config.toml
n_layer = 10
d_model = 320
n_experts = 12
experts_per_token = 2
d_expert = 224
d_shared_expert = 256
activation = "swiglu"
moe_layers = [1, 2, 3, 4, 5, 6, 7, 8, 9]
router_score = "softmax"
normalize_top_k = false
routed_scale = 2.45
balance_loss = 0.0108
balance_bias = false
router_cosine_scale = 10.0
init_std_router = 0.0189
lr_router = 0.000517
n_head = 5
n_kv_head = 1
head_dim = 64
vocab_size = 16505
norm = "rmsnorm"
norm_place = "pre"
norm_eps = 1e-06
positions = "learned+rope"
rope_base = 10000.0
rope_fraction = 1.0
qk_norm = true
attn_scale = 0.125
tie_embeddings = false
parallel_block = false
init = "normal"
init_std_qkv = 0.0278
init_std_o = 0.0278
init_std_up = 0.0278
init_std_down = 0.0
optimizer = "adamw"
lr = 0.00121
lr_mult_qkv = 0.4
beta1 = 0.95
beta2 = 0.95
lr_head = 0.00962
warmup_steps = 558
schedule = "wsd"
decay_fraction = 0.837
decay_shape = "sqrt"
final_lr_fraction = 0.02
batch_tokens = 131072
seq_len = 1024
doc_mask = true
z_loss = 0.0001
train_tokens = 1591000000
steps = 12139
dataset = "wikipedia_en"
Below are experts of layer 4 (counted from 0) of a mixture-of-experts language model. Rows are named router (the router's row for the expert), down (a neuron's output weights, with its number) and show model dimensions 240-319. Each number is 500 + 25 x the weight over its row's rms, rounded and kept within 0 to 999. Numbers have three digits each.
Before each expert's rows: "raises" lists some tokens whose logits its average output raises strongly, later layers aside. This comes from a sample of Wikipedia text that the model never trained on.

# expert 4
raises: " critic", "orn", " writer"
router:522473562480498468472527503469505503510495493490496468507506516460518499475489543525500546491514501484489513470540496491462484483523524501511490527480461516508488499481484532515501493518504464486506491523519508494479501487477506505544488464
down0:483548485505484477454501473557489534480492543502558518501497506518503478537504490477487485538504506520518502492514495479541476538517473516480480536547451474475474506471490552487534451502460477521481550478482492515499527432513493474505505498
down1:501468515528442486455481501469510488473458503505501529488537495456532484539444484465510479512454542514482463475504513549495454512479518472469482507529508515523508512586543468477502482511502457479522485514488503514477472480528465497508465493
down2:455513530479462459485452498551499521525463477530529493481448507524511441479474482518478476488535519472526517485543503518496490491512470447530537499462524471524542490454523489499504484483452463496523505485520500476508517492545488491470440488
down3:504479476507500555452482515540461479466478508482530503487465496504491495529457484569505480466478484514527482504423506474539525539494527494484529466498504512531518505524522521499464499473506486528463533457481501505507476548491559464413494501
down4:524519498492501496497512491508489507497492510507507525498469536508493490562426487539518499518478511550515500514493453478515486480472469504468476510504486496453474525537515492463503496509492553536480613508502509481494525488531501498488492526
down5:489489504515465484477486490516492493505506495524476474500502496539486490519478474496506441494502502507463510517468504523543491519494539504510553475472497529494504474501457501512488453505525521504464526496514505525539506484487467504476501510
down6:508472506518520531492472479506477473550479501462481470553471477515535490528523491465475508504461508539471512497474538462508503508511512550524509484533507503492524468489475495522582476527483508505490483470484456472508531518469448521481482518
down7:495498515498511514519511503483518512490505489476507487464509514471508475515536480527511488485503491506468511504512502530536490511425526518500508483487483521440495481488528518553512563473418485469549477513465493487516526512488490494510482548
down8:527515485479498490442505498489503461513515503509492509523494524537544505488558458507489506511458491488516461459535509483487508512517510534454522487513486530529487493446525519522498490502494508528500475470507473493489471462486499469477485536
down9:494491514498533498496475473517494501499486489506515445490543520484529513501503524504533501527502481527500536519493506537481511480463488504482518521498479506493527508511490486500449536476457478479520434498479511534501498504516514492511523510
down10:471473547545482506493490532510507536517551525537510494533479486510542490566522515495505451479525507496511490504496490499478491546474517526476521515523504551484486519504474482465527480471503497495528440468474491495536508478464478481522522522
down11:497507501531498508545468500502469506524527518543512502479505525462487490530534458439496474517525491461517480468467509479517501481469500503482486534477534531529505496487507508504534474522531487468503485503515480494508525495474465523462539508
down12:480436492502562505489496519473492513497528537530476470487526481488496498493514525535476453483529511484529501555461526528480517480504492563517490477531469497479512493480520474549495508461508488496493514516505528551465526497509507449460501462
down13:484511481510506513531508491518475492466481537491498511522467500446478446473512494524504485497471511474492460527479441506538514498478504480493479507490522535477516490524511514459459498494555462480490460529542511520530511536503522495518506523
down14:484556441529542492449481521521484455484515492521468513492477449510509521511477462497496495480460512517481485549463520493533475459506503480486508476537531467500480484535527531521510506494505536507455524483509475562531473456531452519498470473
down15:487455478507494509495469492477507436505480507491476495510542481503533512544510474547504534465497485509498509461501500480527521524489508522569499495482524522475490515500508502473533514524459548550514502504524547523503515494481490511470483479
down16:510514501470507422516506509506503537511512465526497443503488482524465463519503511496509500495509492527417514495506518489466486515481471510502526492472516468533521528491477520514490469498532518489502455530485477484500501483504444520502472480

# expert 6
raises: "oe", "land", "ota", "ome", "och", "op"
router:460511527488521544519493498533526522488506525479502451495513531545484481499499450556521522494520515520485522510509500471573437502530496479510493532490518505510469526423545460501529495502505549533508515511514537536512506480530475503553507513
down0:550502510496497523477516460494493482512525539493533534517489481493487485533514460505499503534477467476485481465468475482478521488476497504478505493504486478503512505534546503497503531494529544519508440508481523474505472465460498493567528495
down1:471495500478477464458535526527501532494474508505540512500473513517513493497490467481493494495495484532553532455519500472527500532480519467487498521509535506571510526527485491495479518526486498506552483499518463498538491524520513541505477501
down2:520489536523536521550491472500504508465534536497472476503517511492500487454497493465481535526535552547461502507507504508456511498494511507496492519491494510467503511481500497499523521495479514520487532502522510471520495508538495501479501452
down3:494490492464500472452533486483553500479505525467481515476491520498521499535534478481536483520482508478474491495524467457507492511541501492471482512509533487481478527480534476523519463516522497503489517530472495500523481471501510502499478554
down4:487487493488469554473495478507538488490417530513467499510491526509516519527496483498503517460513553467520487487455508477471529439476541504509497524479563488477513499468483498487511505468482511575576548480469488492498499494483497502471521476
down5:448514498506506490519486509534490495482511497530546489540448536527481523510508484500512495501480488468461457544484520518473473500543489460507487492448532512472517452509517522528532525491470499483465552504545477517476529488543522467558528512
down6:494513487516495480445494522559515487502466524525498520491475516504517488501506525495520511505546502474530502514453501518498510524561490520507494473480462448516518491458504534481502523491538518494477478514487520490561482508504461504503507513
down7:519490486521463520539495525514511512450511530510507475482498502494514496510553485513526486505513521458514494496505505491539509492522488487529488504501523463512492546482560550508479494482529495518491500510497528527463472533469492536500494500
down8:494471477482498491514506498547505466502465508505505498493495514473518470485518526501497510469488479476490518469555479536474520451464518473511532514493566467509500535478486495508507522502498491493466428484487510485527455531505536512521495512
down9:493503475482441475551496500466498526494545471502524521474545525552529490504509500516468509523491498554528498513543486481496482504505472533516488481475473507458504537499509485515533544493498527499509472526499527501526528486517487490449567493
down10:471424464496512526478491486465512518505494485466503480475515537478505496475511487480548456475497470523539472482544502504510472517501531519453503476467495477494473535498497508490510498479484495514527504469518477469532490490553518493502499499
down11:541506486511475476494523470516555501425485504497497525485484499504510498495519502486548514516474471458498435491467480527487520500476492480500511511511462518548493520544503516525454523483522530526491459474484512486515503472512486508515504508
down12:466522470507485518506497498519499471499538524496516458477473464501511549502542548481522480493487498478538509492498481500487512485530476492522494521513526501542480495522541444488474501570500487497468515506506504547516485518466490448465468538
down13:527500489530569536491484474480487532487477558473470513523512526508479513456486513502454433457502511524517483484460531488463535487532532473487517487486470484471532488512494462489528463484473455506479521469489510510490547532528520499526485472
down14:521474452453521493464499489473518500516508487517484545492509486500532503497524496496531487525497488474489497499476497479509532523511472486503480542487511522520513485441508524475504485470517496505461469499532496499522507502433498482474453519
down15:517522458492513529493524444478512528472542467509541487564522517512514476535498488543525472525501496510523471561502513543439483497518504495503494526564490565475533505484502546507488488454488479504487483500528481519435508559479496492484519470
down16:469480523511511470508473469541495477523509525514478515503496522557482492487476499512526562542542509522518497484497495455474486469506469479503475468521509428495518515489512457525526525510530521460457494508472515475530499522463540483498495495

# expert 11
raises: " has a", " does not", " has been", " has", " is not", " has an"
router:544505525481530520503477498476537489531528490516515490481496516493470539488539516502502491522495549533502508552461492476504510450462494524513525499490487464509509506555517517481495482510545490497537509472505464471540501561532491468456510518
down0:507535471522511497486467449529505485452432492480541549490486463461520485501495523504461488473550512490481489537530496486497497495509513515456497539491494489514498528486515505508510516461539482469490481523541488483501539496505549449469497473
down1:466508499493480523498491472481516512507486530445491520497509489535497489486524459515502539454520528516456489501549482504507502478488502510505513478511502509526465529503488507467476491521510501478491489538489513521527479498502530498514486503
down2:496495484493501493517477511502516497514494544504517483559482509482488469502509513480474501452523497486517519459473491519527513474500496552471479509470486531475478502555521538522429448519480491519481509487505499552493510483506489506499488526
down3:525502501485469477539482534489485500506487475551515502471505517493525487461510480514482515497523499468495501509479508507521509460485481476533475515505485514464508476504506472497506544477492531519510471500508461539529518466472480526525475460
down4:545492524484481451453493506479503479553507505513504513473488493518514521500560493534485494511508487493477486457477506530489490541508507527547468502560488523566560464491503473495480467517520501543511498470516530516492543507477500488498511481
down5:514526520521516483471494491521497497510503468496503489477511510516495502527484459490522464488471529486501515498533480512490517486519467501525521498516509489406507515529520541500512503566516518492508536485524511561490449497515501499462525483
down6:514508475515476524467475483518536512470480511540462493505494519511502485486476493480533475503483553494534497531443501541532530511466454521479494485504503505546484467456487507466450505493461489498479520482546486500515560499521501485507478471
down7:527513501539529542513515484530526449498516529546491501553474493452517470535505448551513516506539499518494452486474483486487466504486513494505460520494522482547505462500531524494530481525495495497478488490530512505490495479486480493505498470
down8:488502465503466520501468533467485503494529497523504517515488455488452507560482535501454481549563491520521477450490500506518489490487515515466520534491493484498462513508487499479484537500540505513515506531508494503511490522507525510486489507
down9:503515496484510520509502485495465494520553481503550521572478492458489459494512550507496475520500512510468489458494454459529528493483496468448487502468497550611491481492478510511514503503497528575456517511494512485467522507497517449490529547
down10:506514494462469514492475479524524498478471535545485516499518521494476488510516584515493497480467494521495485501487482515484525520511506486473452507508535498484481518509524447544458495495519559527503482513515505517505489513526482469515505474
down11:515479513492492525481504482508518504520542472531523514496488503510484509455430485504499480454502531509471531478510511553489489476524492489507520510491480498583489529474492506493540509463493476477485508509461512481490491493494533482498481493
down12:522518501500487473493464506530519520476469489498504456494510535506488477506497521461532530473516513525471467445491516510529521514478491498482516484506482535462495488552458525481498513550481529523505530478509470472495503515500465508555497457
down13:467488480530490530519532493491541511452530518483543496481462486476531511513503495462486464499465497520490510527533504501500487480487482450504516465514483505509502507495503492468492540522514471453500476516493556489502514454540478523503465493
down14:517507461474531496514466525436451539501520494483467523508533491514536503500522532489473467514526496508511536482512483452492508462488561450489543529503450534474551476487514481534531481509513498497516544455528519506482539458505435521507472474
down15:482479506529512474528490499502476490494495513470502543432520492507510491510520465524517498497518478503496483472505493447554542486509452551461453497503488458451551483530492510522471493528504520520514474506478497487492482479505502474515489515
down16:450545491472499474487495479505516500476461520509483487490481532473491504462470503501506501477532525462504455558442525530496481466483522511523482497483504536530509483455511502550483532474466493534514502504502503536506516533463458484496528486

# expert 9
raises: "ales", "erm", "ale"
router:518481495492507476485476500527480514470465508529493551503512476561496482477457474487531492476506517498522509520444495473542506501464472529511514495475475508520426497487450492539489507482499523535468484444473487502545485519477509469495499491
down0:529469529477545474448510533511511507490515480440499506520525502511496522536479522473459501506509512520477521486520525485493481491436514480519498474493466492445491490555464560498472489510508444482536511469479518497475513515566505489509531506
down1:493502489453501482486506495473548503506507494501470537462491507523504492458491514521494522473487499484473477476545470494481480491585460497536504494501523473514481506503489506476495495473476505523491486524501490540491481522491475503510487452
down2:482502467460514509512515488495513515532502488537503510498517504528516457531490474534502497529508530473508546456471493454519529575540521531475517508485495482584495521458441472512481499442473515581517519493482508425495503523461490470485462502
down3:483522547494511467520472466495530465474490510470490485475490519527514534491512451515505490506484462476540457507480514470509577538516498485495491505480530488523506519488509521490453507500472481449495573514498543514526475498493496462485482539
down4:527485519535498495481523540493464496536503502451485464495517503503516515466491481539502478559510508510473527480491490516516500479520501504518539484505489485551496523507518495503468490489522496454505462540522501521461520517541509552497523500
down5:504411492530480502513527496455476546490517472522494479505520465505503479508532492518471495546490476472508504478502465472507488541475546528486539478478456465491499523521511491478514524522512548500516448549498523490528497517449506481514499517
down6:524521516556479559505491541538505499494456488514519477498490513526524473513534464469497551515523476473457437525475523523492507485456529508467537483511506497558460502471482499518489520471502492487502491476514470511494494494528453506524519507
down7:515480488530500490491524522472523517530474492535523509467511461482486487502501516482513471508504559508507486510539559514466532548503493490514479526479512499520525486505495457537540497515504520505493469532559496476483486519522535488511525496
down8:485486539475470517479531506521506520505496535508501463519502470503504458513505456444478521568508494530499502501514488501518450509467480561466515478492518491515473509481523533494475482465489483486478473509514505507463515538522522487514536537
down9:496518499486475485517488513544519484530538496479471476501518502476507527492474449485557471499459486479477505477467482516467493497500476558541455520512494509480519462472526487482500496495524490482514468523482483498542495480506474503493472524
down10:439530506490512471487515521511468474507469477497487504504508508503509500513509481512562473513476475503476497482456501483532490541515474529462493487533442532515535493567509531505456466553469488460521487496460470481502504486510521534545495519
down11:480498474529517551488519481510457481494501504491520468507494504478517506494517513505491504519489472506485467485477543467528477504532512509473503476528464512453523489493478498507499498496489479483533508510483501516469537471459446489545483462
down12:502479503530475476460463484537519484477463469529467507544500525525530534559511464547493484466542528501487474531478545516500517497476539495505496507442497474489492498526486514484502548499502464507489533444531522539502462493555503547508491529
down13:452500496504498429493500438507503511479489491534515554506474519484516526499498498473514504505527515496490448478521470495478489531556505505497510491483534478565507510464530433464504534489472508542499489504467490544518486489516491515490520517
down14:541489469508516484487459488488483519477486449512471484469503497455504532518514500471435471486493467488504454513479545502528492523447508501547524513501522470413517489472508522462528516531492500468564536488515506509524515467548532489536516514
down15:480462485474504527560511497523560477492520509452480534530522523506514492533496524463509522511517516523471537537514494516481485495498522530514494511507491520479471481506481508497438478498512474548505522487476493521511484498494520505487514510
down16:505490500473541473584504438516515483498511536533503532511466542496490495504473478549485490511508503507460506481495470453537522504522515446519505508508500487526509478469512506505493495530465520439514496545520491495522497510500485541517481530